config = dict(
    n_layer=10,
    d_model=256,
    n_experts=128,
    experts_per_token=6,
    d_expert=64,
    d_shared_expert=128,
    activation='elu',
    moe_layers=[1, 2, 3, 4, 5, 6, 7, 8, 9],
    router_score='softmax',
    normalize_top_k=False,
    routed_scale=5.94,
    balance_loss=0.00221,
    balance_bias=False,
    shared_expert_gate=True,
    init_std_router=0.00604,
    lr_router=0.00224,
    vocab_size=3773,
    norm='rmsnorm',
    norm_eps=1e-05,
    tie_embeddings=False,
    optimizer='soap_variant',
    lr=0.00402,
    beta1=0.95,
    beta2=0.95,
    grad_clip=2.0,
    batch_tokens=65536,
    seq_len=1024,
    train_tokens=492300000,
    steps=7512,
    dataset='wikipedia_en',
)
Below are experts of layer 6 (counted from 0) of a mixture-of-experts language model. Rows are named router (the router's row for the expert), down (a neuron's output weights, with its number) and show model dimensions 0-127. Each number is 50 + 10 x the weight over its row's rms, rounded and kept within 0 to 99.
After each expert's rows: a language model's description of what the expert responds to. This comes from a sample of Wikipedia text that the model never trained on.

# expert 17
router:56 46 35 47 49 51 52 59 58 45 34 47 53 49 61 32 63 50 53 37 52 56 36 61 45 59 56 47 53 49 61 66 37 44 44 36 50 39 43 41 47 57 50 55 55 34 41 49 58 72 58 49 41 49 53 37 34 41 52 36 42 39 54 44 64 55 47 52 51 41 49 67 49 56 53 49 64 45 58 47 47 51 51 53 53 45 65 44 47 44 72 51 54 48 57 65 45 37 53 50 45 59 51 67 43 58 26 47 44 51 37 49 40 49 32 41 45 58 56 32 47 34 51 39 64 52 69 30
down0:47 67 43 48 53 43 39 47 43 55 60 62 35 67 31 50 39 29 45 55 44 43 61 54 40 62 38 48 68 46 44 45 49 49 45 38 56 65 36 42 51 50 49 48 51 59 46 52 49 46 35 50 53 44 33 51 54 38 50 38 55 32 26 42 48 58 52 48 40 47 52 44 48 35 49 53 60 47 55 48 66 50 57 57 38 59 38 58 55 53 54 47 37 54 45 46 54 43 50 40 54 56 50 52 21 64 50 47 36 59 47 73 40 59 59 51 44 33 44 46 41 31 61 32 39 33 61 51
down1:64 19 41 62 57 48 41 45 68 52 64 49 42 52 43 37 46 64 52 40 52 46 55 29 55 42 55 52 50 47 43 47 40 52 64 55 62 58 39 52 41 37 64 64 37 48 57 50 49 58 58 60 51 62 53 63 47 50 43 50 78 48 45 50 53 47 55 43 41 46 38 36 45 57 31 53 48 40 62 50 46 51 27 55 59 41 61 53 41 75 56 62 61 57 52 32 40 51 46 38 46 50 48 56 52 28 57 51 41 50 45 38 68 44 74 51 72 45 58 50 45 60 57 39 38 53 30 78
down2:49 64 45 60 59 55 48 64 46 65 58 67 46 58 37 35 57 59 47 42 52 62 52 61 46 48 48 64 52 47 49 34 35 43 48 52 56 65 63 53 60 44 55 38 63 23 69 53 54 36 41 53 45 68 30 50 51 52 54 46 53 48 46 34 59 40 39 51 52 65 54 65 51 46 47 71 67 49 36 61 45 48 45 68 42 63 57 40 42 55 47 51 61 43 29 60 47 61 49 36 44 45 47 32 49 61 62 54 42 47 35 47 33 48 43 39 71 51 40 49 67 45 63 48 40 52 39 55
What it handles: Word-internal pieces such as en, i, b, am within names and words, like Sacramento, millenarians, neighbor; common in taxonomy and sports lists.

# expert 50
router:41 50 69 41 53 34 44 65 57 43 64 40 40 44 27 29 47 52 59 54 37 51 48 59 36 57 55 75 52 47 62 57 50 43 56 42 46 66 54 71 34 57 51 61 33 67 42 51 44 50 55 49 54 44 56 45 61 48 52 44 50 55 46 55 46 47 51 46 58 45 54 55 45 75 20 43 54 49 41 35 50 53 40 34 34 55 42 51 40 51 48 55 50 23 51 62 49 49 45 43 40 45 33 48 65 35 27 61 52 49 44 46 44 41 48 56 67 64 61 35 61 32 59 26 41 40 50 58
down0:38 69 64 60 54 42 45 49 81 37 51 41 46 52 47 49 58 57 58 50 53 38 51 45 46 50 56 34 57 39 53 59 56 50 48 52 57 53 65 58 55 45 47 68 48 69 27 52 29 58 66 44 53 48 45 52 37 46 28 59 67 58 39 39 60 57 59 51 53 45 61 55 57 49 59 54 40 47 41 64 67 53 39 64 52 54 56 36 52 52 40 53 54 27 43 56 51 52 51 27 61 56 56 47 46 51 48 33 60 54 57 49 51 46 44 56 40 45 37 41 46 61 55 41 65 47 64 69
down1:66 60 54 40 37 52 56 45 52 50 37 51 34 43 50 31 30 39 44 44 39 64 74 50 50 46 62 46 40 41 56 56 57 67 50 46 78 67 44 65 59 50 55 39 39 51 49 50 54 51 41 30 42 35 47 60 58 60 49 38 51 48 41 47 59 70 63 33 40 52 45 66 64 45 62 64 66 62 45 53 46 46 52 47 50 47 60 47 57 62 30 49 68 48 47 45 59 54 53 51 44 43 46 36 41 63 62 65 75 46 46 59 41 64 40 51 65 39 52 46 48 59 55 60 59 55 38 63
down2:54 50 48 52 59 37 74 58 60 53 51 43 64 47 45 31 50 47 57 54 55 47 59 62 68 50 38 49 55 59 50 56 33 53 60 45 55 68 47 47 54 41 49 74 38 48 58 54 45 42 52 66 59 43 34 39 48 41 63 53 36 57 50 32 48 55 77 49 46 40 51 62 43 46 45 54 56 37 56 53 63 46 58 53 31 60 61 55 40 39 47 51 49 61 52 54 45 40 49 51 58 56 58 27 65 52 50 45 47 53 38 68 55 50 44 49 52 36 51 88 61 52 44 34 62 56 66 61
What it handles: Vowel-consonant pieces like ob, ab, ev inside words and foreign names, such as n-ob-le, Oct-ob-er, Hyder-ab-ad.

# expert 34
router:58 60 52 38 36 29 36 50 47 45 52 47 53 51 44 57 53 48 61 43 35 55 41 56 49 54 36 46 43 55 50 57 42 58 64 63 47 64 57 59 50 41 60 67 39 46 66 45 58 41 40 50 48 37 64 47 63 62 48 56 74 49 68 40 40 36 61 34 48 44 70 48 42 46 45 50 54 50 42 57 61 37 52 63 49 43 37 40 48 69 60 63 35 45 68 62 29 42 39 44 42 59 48 59 55 36 58 55 56 53 37 38 34 60 45 55 63 59 26 55 51 32 73 53 39 36 55 60
down0:50 57 49 42 59 54 34 49 59 46 48 56 44 54 25 51 47 46 36 36 46 58 58 23 55 56 49 49 74 56 54 33 46 33 57 45 67 40 57 62 46 67 33 49 50 59 44 40 56 56 52 43 44 64 45 38 47 43 41 53 51 50 35 46 50 42 42 45 57 43 40 41 42 51 55 50 66 54 49 45 62 54 39 61 66 50 53 53 28 52 42 51 37 43 47 58 41 59 72 52 46 61 45 39 57 48 65 50 44 55 61 60 52 51 44 58 34 27 48 56 46 33 41 50 52 58 33 63
down1:54 46 63 49 40 56 48 31 59 54 74 58 61 47 53 42 44 35 45 44 59 56 47 66 53 30 52 50 52 56 59 48 41 40 39 64 52 50 56 39 60 52 45 55 55 54 53 42 56 50 23 73 37 54 55 53 60 44 53 57 46 57 40 43 36 48 52 39 68 40 51 34 32 38 45 50 56 46 48 43 74 45 51 55 47 51 41 38 59 60 56 50 30 78 36 45 38 60 71 40 44 51 49 50 57 46 32 55 54 52 38 35 54 41 44 49 52 60 64 35 36 61 53 54 47 57 40 53
down2:37 52 56 52 33 43 43 50 61 48 49 53 53 36 42 46 47 42 61 58 70 60 69 48 41 40 63 47 60 51 27 57 59 38 65 41 45 44 49 41 62 60 64 62 44 40 55 49 61 53 64 47 38 55 46 52 53 41 48 45 60 48 30 54 50 60 57 65 46 65 36 49 41 50 41 42 59 52 49 47 56 49 58 54 58 43 37 32 36 42 40 52 43 49 66 51 52 75 57 68 56 39 45 42 31 47 56 57 55 59 51 54 59 61 62 52 52 48 54 72 45 51 29 49 57 41 70 56
What it handles: Sentence-subject pronouns such as He, she, they, plus capital-letter endings of country or event codes in sports tables, like TUR, NOR, TKO.

# expert 0
router:44 46 50 49 42 66 35 51 62 69 47 53 42 33 50 58 52 48 72 45 59 52 50 49 44 35 55 49 44 50 54 51 66 46 55 40 37 50 41 61 57 69 51 40 52 68 40 52 63 45 68 40 46 72 65 50 39 49 62 40 37 44 47 68 54 52 38 53 56 45 52 38 46 50 63 47 56 49 62 53 59 59 44 47 66 61 54 47 56 49 66 68 48 52 48 48 24 33 31 34 44 40 40 56 57 60 49 53 57 51 39 51 71 58 34 34 56 48 37 58 45 61 54 42 55 81 59 57
down1:38 48 35 69 50 46 56 62 43 45 50 44 43 53 51 55 51 51 46 33 69 67 37 42 45 52 49 41 51 68 39 47 39 61 58 47 55 60 63 51 44 49 61 69 57 52 43 36 44 46 45 51 45 63 47 43 53 45 39 39 67 69 59 40 50 62 69 45 58 56 50 46 39 57 46 40 60 56 52 52 59 50 67 49 38 34 54 50 58 52 43 57 51 42 50 59 50 60 55 53 59 58 66 46 47 50 54 58 57 44 42 71 27 57 64 61 50 48 52 45 44 73 65 59 53 60 47 57
down2:53 46 62 50 53 46 50 45 45 49 51 29 42 44 40 46 33 44 42 41 48 53 60 62 46 62 37 54 40 45 61 42 31 38 45 47 60 39 68 64 54 59 53 63 52 31 23 64 67 38 45 55 44 70 45 53 59 51 62 44 55 50 33 61 53 46 53 39 36 66 55 66 51 43 53 48 63 50 34 42 61 41 53 47 58 45 38 55 42 54 45 63 44 52 47 62 51 35 58 63 30 41 47 50 48 58 49 31 52 45 28 63 58 48 59 40 50 48 53 67 54 48 32 47 53 32 34 43
down3:32 53 30 55 38 37 36 66 31 47 52 40 59 46 51 64 46 57 56 58 52 50 41 39 52 66 42 40 68 33 46 47 40 61 51 43 40 18 63 56 48 62 35 49 67 52 46 44 63 31 52 46 37 43 44 56 54 43 64 53 52 51 50 67 52 55 57 45 41 60 38 42 45 45 25 71 27 66 49 43 51 44 45 51 46 64 48 63 31 60 65 53 58 60 63 58 41 61 36 45 64 70 55 40 36 41 55 48 59 54 57 60 56 53 39 44 53 46 55 54 66 76 49 58 38 40 59 34
What it handles: Degree and quantity words such as rather, much, very, more, most, least before adjectives or than, plus mid-name fragments like Olivia.

# expert 8
router:50 60 56 37 48 54 42 48 53 39 37 51 54 50 62 49 42 44 56 38 49 49 52 37 42 56 46 37 68 46 56 40 30 47 53 47 53 36 43 66 47 44 59 32 62 49 51 58 54 50 53 57 25 48 51 54 39 37 48 34 58 37 58 44 67 85 54 44 56 47 63 56 53 37 49 49 61 42 45 52 37 54 63 39 54 55 61 51 65 68 67 46 54 51 48 51 45 39 30 50 34 42 69 44 43 53 63 52 55 45 50 39 40 30 52 41 50 38 55 51 56 61 57 48 52 57 62 30
down0:43 40 43 41 47 60 42 58 68 30 70 59 42 52 58 67 39 45 52 43 64 41 54 27 65 63 61 39 47 53 30 61 46 58 39 61 58 42 61 55 38 36 54 30 48 57 54 61 49 59 56 46 57 46 51 31 37 41 43 43 60 61 47 48 43 47 39 53 56 36 47 56 65 54 70 55 53 56 40 55 37 52 35 60 40 41 55 35 49 45 61 53 60 42 52 60 48 54 55 46 53 65 58 57 45 43 48 45 52 51 70 69 28 38 48 54 43 64 41 45 62 51 62 25 66 50 22 56
down1:46 55 50 56 50 32 62 42 50 43 60 54 40 69 35 50 59 58 62 34 42 42 60 62 50 46 69 44 50 46 54 45 57 41 59 45 50 58 37 67 41 36 50 67 50 35 45 50 46 55 41 50 50 33 41 57 58 50 50 26 59 52 62 61 47 63 50 46 41 40 40 65 45 47 41 48 40 37 50 37 50 53 56 51 60 36 59 63 60 57 54 74 52 53 56 34 57 61 47 55 44 40 60 27 40 44 50 37 44 48 41 63 42 52 63 44 61 46 55 38 42 55 65 77 53 56 34 63
down2:39 48 36 53 47 58 60 71 43 33 39 30 35 62 40 38 49 61 71 48 56 43 51 60 47 54 57 61 55 54 62 64 23 48 52 51 63 51 52 40 39 47 41 60 60 28 60 41 62 63 43 61 56 67 47 23 46 39 63 52 49 60 64 56 63 31 46 36 55 56 41 61 36 51 45 61 55 36 57 55 51 58 47 44 46 53 55 42 38 53 51 55 59 54 55 50 45 49 30 28 47 49 54 28 48 61 59 55 48 43 50 46 51 59 28 46 45 64 54 78 61 47 76 38 67 49 60 47
What it handles: Word pieces inside names and words, often after M/Am, such as Mam-ed-ov, blam-ed, Pam-pl-ona, contr-act.

# expert 27
router:49 81 40 44 62 48 55 29 38 52 61 45 26 63 83 47 42 55 42 32 46 48 42 54 27 60 57 55 35 44 47 60 45 56 53 53 39 53 44 44 43 44 59 59 41 44 54 48 46 37 52 47 60 48 49 54 61 67 57 49 46 43 48 48 64 45 55 49 42 50 56 41 52 42 55 64 54 58 29 63 48 44 33 61 42 49 52 52 56 63 50 50 42 59 40 58 44 48 32 38 38 52 57 34 69 54 54 63 54 51 46 41 40 64 57 48 59 38 49 48 53 54 50 66 48 47 58 54
down0:55 67 56 46 58 58 55 43 60 43 40 67 44 49 51 62 48 50 28 38 45 51 55 48 33 66 55 35 32 31 42 52 58 41 53 50 62 55 52 48 44 49 52 50 39 60 46 46 57 53 49 45 65 61 44 46 33 48 41 55 50 37 43 28 44 61 35 52 72 38 53 50 57 56 47 44 63 62 36 66 61 50 27 71 40 49 28 50 50 60 38 45 56 46 38 55 51 39 59 30 40 52 37 70 43 60 39 45 50 46 42 51 47 29 41 38 29 49 51 70 35 48 56 49 49 47 61 48
down1:52 63 57 30 62 67 37 57 54 41 52 55 36 62 64 55 32 51 45 58 69 59 51 64 49 40 52 52 63 57 47 43 32 48 49 51 57 44 57 48 45 44 53 42 33 49 46 48 43 50 56 53 43 47 49 54 44 55 35 54 55 61 46 37 63 70 51 56 39 51 41 38 62 40 29 47 56 50 37 51 57 63 38 44 42 33 52 61 39 52 57 41 58 55 56 50 70 45 41 40 44 45 49 50 58 47 49 52 65 47 57 51 53 67 46 45 67 58 45 53 48 56 57 45 61 52 51 46
down2:51 44 49 52 34 69 54 47 53 53 40 36 51 31 58 53 50 50 55 24 55 46 65 62 60 50 49 51 63 75 56 53 33 38 44 55 60 58 54 60 59 47 53 57 48 39 45 61 59 54 35 55 57 58 59 24 49 48 53 56 42 52 43 40 64 46 45 59 56 78 59 68 45 49 48 58 68 53 52 65 52 40 47 56 38 49 53 35 51 44 62 66 53 41 51 51 60 50 61 47 43 59 41 30 41 40 73 62 34 38 46 47 59 58 49 40 44 52 51 67 46 44 45 49 48 25 44 55
What it handles: En dashes between numbers in sports scores and records, such as W 51–33 and 84–70, plus some year pieces and word-internal fragments.

# expert 43
router:57 52 43 41 77 43 45 49 60 35 54 45 56 48 69 37 43 35 34 54 34 56 53 53 43 58 63 53 45 42 58 60 36 43 41 57 38 50 54 42 30 66 50 61 50 50 64 52 74 52 50 57 49 39 44 48 52 55 46 63 48 54 59 54 58 35 48 47 57 48 42 45 40 51 33 61 53 58 62 45 32 56 37 62 46 33 45 56 41 54 44 45 55 54 60 41 47 43 65 61 47 65 63 51 65 45 35 72 55 47 41 55 39 69 43 45 46 52 40 61 44 56 31 51 42 34 34 44
down0:47 48 59 59 45 53 35 63 59 69 66 60 39 55 33 46 30 41 44 45 59 51 73 46 40 60 58 47 47 51 49 56 64 44 60 44 53 52 51 54 38 41 41 55 47 60 51 57 52 46 62 46 59 49 42 56 45 42 33 49 54 57 48 50 59 55 35 64 56 47 42 48 57 62 52 57 47 43 43 68 48 62 61 52 35 45 52 59 59 57 43 50 60 66 50 50 50 38 46 43 56 69 32 55 41 50 16 33 40 62 54 60 53 59 46 33 32 47 43 42 41 54 52 42 43 57 58 56
down1:48 54 53 49 36 83 48 62 38 45 75 49 50 56 57 51 61 52 46 46 56 57 55 48 51 54 54 47 39 44 51 39 53 56 46 33 52 37 43 54 41 61 49 47 54 48 48 50 42 47 45 72 41 44 50 47 46 43 46 57 58 57 57 35 67 42 46 46 60 56 45 44 58 47 47 69 52 48 45 37 53 40 59 44 57 47 61 32 42 48 55 58 66 60 48 48 29 64 52 41 50 78 55 55 31 56 57 62 52 52 43 45 55 44 42 62 53 58 60 61 58 75 53 58 52 48 23 54
down2:54 44 45 58 36 60 53 47 44 41 61 58 51 62 46 51 52 37 56 61 65 38 54 54 53 44 39 54 65 52 46 42 28 42 51 36 64 63 40 38 49 53 41 57 37 55 53 52 59 41 50 70 49 67 42 54 64 42 48 63 53 39 45 46 53 46 52 38 53 49 47 48 48 57 62 55 48 46 73 44 57 30 34 68 48 44 34 43 61 55 66 46 36 57 35 44 60 56 39 59 49 49 36 20 50 39 52 46 49 45 59 58 38 51 42 40 56 41 46 73 61 46 54 59 76 34 55 62
What it handles: Mid-word pieces like v-ow-ed, Chev-rol-et, pat-ter-n, plus separators and word starts like present, arriv, phot in lists and tables.

# expert 18
router:45 57 43 39 47 41 71 58 60 59 62 48 28 48 58 50 55 49 72 44 34 44 40 53 63 52 45 58 34 57 53 34 44 48 60 48 45 65 37 50 56 47 49 70 47 25 58 36 45 45 49 55 39 41 42 42 65 53 44 42 50 50 56 52 41 39 70 58 34 49 62 55 51 59 38 60 54 49 43 67 58 44 50 58 44 76 53 42 44 62 44 48 56 55 46 54 49 51 48 65 39 53 38 50 62 48 50 63 46 39 45 61 62 55 46 51 67 55 44 58 36 61 54 38 48 39 42 60
down0:50 59 40 64 49 61 35 49 56 39 63 47 43 43 61 47 50 44 58 62 22 41 48 50 40 52 30 62 38 46 43 55 62 36 55 30 60 64 73 57 43 45 36 54 49 69 82 48 38 73 59 39 49 39 36 38 50 42 61 35 57 41 56 38 49 54 37 54 63 59 51 48 64 45 49 52 64 65 48 64 55 36 35 64 56 40 51 42 40 59 43 48 49 55 47 55 61 40 52 47 59 55 49 54 45 49 43 49 35 52 62 41 39 23 42 50 51 55 48 68 49 61 42 45 46 53 41 47
down1:57 42 49 62 53 48 60 51 54 39 64 55 57 54 39 61 47 42 52 58 57 49 31 71 43 45 57 61 56 37 55 63 49 52 50 48 63 51 57 42 42 26 34 46 71 57 52 57 46 41 57 52 52 63 49 40 40 36 54 52 48 44 61 52 44 51 62 42 53 52 65 26 73 44 50 47 60 37 66 33 52 31 62 52 48 49 57 49 66 63 59 67 54 48 48 27 57 62 54 53 56 63 70 44 57 52 55 38 36 38 57 42 51 54 64 58 44 34 49 53 54 58 44 33 47 57 49 57
down2:60 26 50 41 44 61 52 58 34 34 55 61 48 38 51 49 44 58 67 51 56 26 36 55 38 53 29 38 69 54 41 50 39 54 43 47 44 41 43 45 54 45 60 71 50 42 42 55 40 60 43 44 35 51 50 57 43 48 61 58 40 45 36 57 62 50 51 59 37 70 24 61 52 58 37 42 48 46 65 58 38 45 39 35 41 59 55 58 38 62 34 53 56 44 50 54 64 48 48 56 48 45 48 46 55 35 72 48 53 63 54 67 42 50 60 58 33 56 51 88 51 44 46 43 61 49 52 42
What it handles: Words inside multiword names like Indian National Congress, World Series, American, County, plus digits in latitude–longitude coordinates and statistics.

# expert 22
router:35 53 52 48 48 54 51 64 41 41 57 49 50 47 43 60 50 46 38 51 44 57 36 63 55 57 28 36 36 45 54 44 57 66 63 45 57 64 62 51 53 65 62 51 51 30 64 45 39 54 46 63 63 36 57 43 63 46 46 60 46 49 74 35 63 36 70 58 42 54 61 45 41 57 43 54 70 54 57 44 53 51 48 55 53 60 58 33 53 40 31 42 48 64 50 73 60 41 49 56 49 43 48 39 62 47 55 43 56 47 47 74 50 49 53 54 48 35 56 50 56 62 62 47 47 48 44 55
down0:38 36 29 41 53 45 49 45 34 55 70 51 49 49 48 59 60 48 47 53 48 57 54 58 62 48 48 44 61 48 58 62 48 45 63 58 67 61 39 55 55 47 60 52 48 69 48 47 45 46 51 44 58 60 63 59 62 32 32 22 69 26 47 39 49 68 39 46 63 49 64 57 52 41 30 60 49 53 60 55 50 48 46 57 48 47 45 57 62 60 58 46 53 36 34 46 27 53 50 48 62 64 31 53 50 44 48 49 41 58 60 42 50 24 41 56 31 49 29 55 43 49 52 45 55 33 45 55
down1:35 53 39 48 53 45 39 39 64 46 57 60 58 66 39 51 24 42 55 31 58 63 55 60 70 25 60 48 46 66 56 51 51 56 42 36 41 68 38 46 74 48 56 48 58 62 44 47 50 38 58 50 53 50 64 45 49 58 62 33 47 65 35 39 56 68 66 39 31 49 48 50 54 47 55 62 47 46 50 50 61 39 46 51 44 55 61 54 54 41 42 78 51 73 50 35 54 52 44 29 42 54 48 50 50 45 46 56 67 39 49 46 60 32 59 52 54 54 42 64 60 79 40 57 46 31 36 46
down2:51 53 36 46 56 57 45 52 39 49 28 57 52 34 44 42 58 47 54 33 50 31 56 64 59 62 29 41 57 59 43 39 32 42 55 44 47 57 47 46 52 53 55 48 55 40 41 56 50 58 44 60 32 57 50 25 41 52 59 58 34 37 59 37 40 56 34 52 55 57 50 61 41 43 40 41 51 36 61 51 64 54 51 54 40 56 51 56 25 40 47 59 59 36 56 52 53 46 38 40 58 54 40 33 30 44 67 61 68 45 44 49 63 48 50 60 43 53 33 61 38 49 26 48 62 42 64 59
What it handles: Opening syllables starting with c or dec in longer words, such as dec-lares, dec-arboxylase, inc, rec, contribu-ting, plus some table pipes.

# expert 62
router:28 57 45 42 43 47 49 60 42 47 51 34 36 56 41 51 63 55 46 44 44 44 35 74 45 47 47 45 33 43 61 57 42 46 65 48 49 61 41 50 56 42 55 68 60 31 55 46 51 53 45 57 48 43 45 56 54 61 56 62 60 53 51 53 32 29 62 47 41 51 70 69 42 44 58 56 60 68 43 56 41 48 58 42 42 50 57 44 38 65 46 40 56 59 44 49 47 45 39 65 55 39 50 61 48 50 59 53 52 47 52 54 39 59 42 52 69 52 45 59 62 42 35 61 41 56 40 60
down0:44 59 46 49 60 59 52 45 32 43 59 40 49 52 39 59 64 48 38 62 43 41 60 55 42 52 45 62 49 57 39 61 52 43 55 60 70 61 59 64 53 48 49 53 57 46 49 48 52 49 46 48 37 42 42 49 38 35 40 69 66 53 59 65 37 47 42 52 60 49 57 50 22 54 54 59 55 56 34 57 35 49 37 72 35 47 51 53 44 57 54 36 51 52 51 54 51 59 68 41 51 58 27 53 26 61 48 49 59 52 65 64 52 33 37 56 47 65 36 67 68 37 48 49 55 56 56 38
down1:42 48 46 70 53 41 32 61 63 45 49 59 60 48 53 44 51 43 54 42 34 57 58 47 60 37 60 47 36 63 59 62 64 52 51 47 49 48 34 55 34 21 55 54 55 38 51 52 36 49 50 54 48 34 46 42 50 50 56 49 70 49 54 47 72 66 52 44 23 43 43 44 56 60 38 48 58 43 51 57 71 42 29 57 50 43 51 49 44 64 46 54 43 38 53 34 43 62 44 41 55 50 61 64 45 56 56 54 76 64 41 39 46 48 62 55 66 59 40 54 26 72 34 48 59 65 34 65
down2:37 52 57 55 53 56 58 58 45 55 49 52 72 64 51 35 41 48 77 44 54 55 54 67 44 64 38 69 40 45 56 44 35 46 38 55 36 41 66 60 41 42 46 45 64 28 36 41 61 54 43 37 44 50 56 51 56 48 51 52 49 46 52 67 68 41 56 48 53 59 43 62 51 28 54 44 55 36 47 43 50 55 42 49 45 48 47 39 28 64 60 63 51 55 46 38 61 45 57 40 56 46 51 49 54 31 58 46 50 64 38 70 34 32 58 57 45 50 38 66 57 61 47 57 60 36 45 64
What it handles: ISBN digit groups like 978 and words or punctuation ending a phrase or sentence, such as album, family, period.

# expert 1
router:54 52 56 43 62 45 39 59 34 46 45 56 38 32 44 60 45 49 64 44 38 49 60 55 36 51 54 55 46 46 46 54 50 59 62 50 54 60 66 61 52 57 63 65 36 39 58 37 64 44 46 55 64 44 64 48 65 47 49 60 59 44 59 46 40 42 51 51 40 53 58 33 41 45 41 57 67 58 46 59 62 48 46 44 53 47 52 52 46 38 65 61 42 34 54 39 46 54 38 50 50 41 54 46 49 35 45 63 59 43 46 32 26 66 51 56 61 61 34 55 40 39 60 27 49 58 49 54
down0:36 69 45 52 45 49 52 44 40 57 61 56 60 54 46 57 52 46 50 45 38 60 50 48 56 55 57 58 51 52 53 47 63 37 65 55 66 58 52 50 47 33 60 49 53 62 37 57 31 67 43 17 44 47 47 30 56 51 37 53 66 37 47 51 46 28 46 61 64 48 48 45 44 52 35 43 52 41 47 47 74 45 51 74 63 45 38 55 68 45 61 45 42 35 41 51 40 46 54 46 42 69 50 37 39 41 41 34 48 62 42 67 31 26 59 54 52 41 46 55 41 43 59 43 46 46 37 56
down1:58 46 46 29 57 50 55 60 38 38 47 47 57 68 57 47 36 48 44 52 43 51 43 45 63 46 38 49 62 66 50 65 47 51 72 43 57 55 41 52 57 54 53 49 52 56 55 58 57 44 62 70 34 55 44 32 43 46 52 53 52 66 52 53 66 51 55 53 47 58 48 26 52 44 59 31 50 52 52 53 59 35 49 47 48 34 62 41 54 55 40 51 43 58 63 47 46 49 57 45 31 46 73 39 41 63 50 51 44 55 49 51 43 62 40 62 64 69 52 46 47 55 44 42 38 46 51 49
down2:57 44 46 77 50 44 41 46 39 60 28 41 73 55 45 47 66 52 59 50 50 40 33 52 56 66 48 43 66 58 38 52 64 66 66 30 50 56 46 33 51 53 43 61 56 43 38 37 48 43 55 61 26 60 49 41 55 45 63 63 44 33 59 28 43 59 68 49 49 60 40 49 55 37 55 63 45 51 51 57 52 46 45 43 43 46 49 52 38 61 42 42 46 48 33 50 52 67 60 56 50 66 46 39 36 32 69 45 62 61 45 37 56 64 59 51 31 22 55 73 50 32 44 58 58 48 45 47
What it handles: Word pieces after an apostrophe or t, such as doesn't, I'll, and modal or adverb words like could, should, never, fully.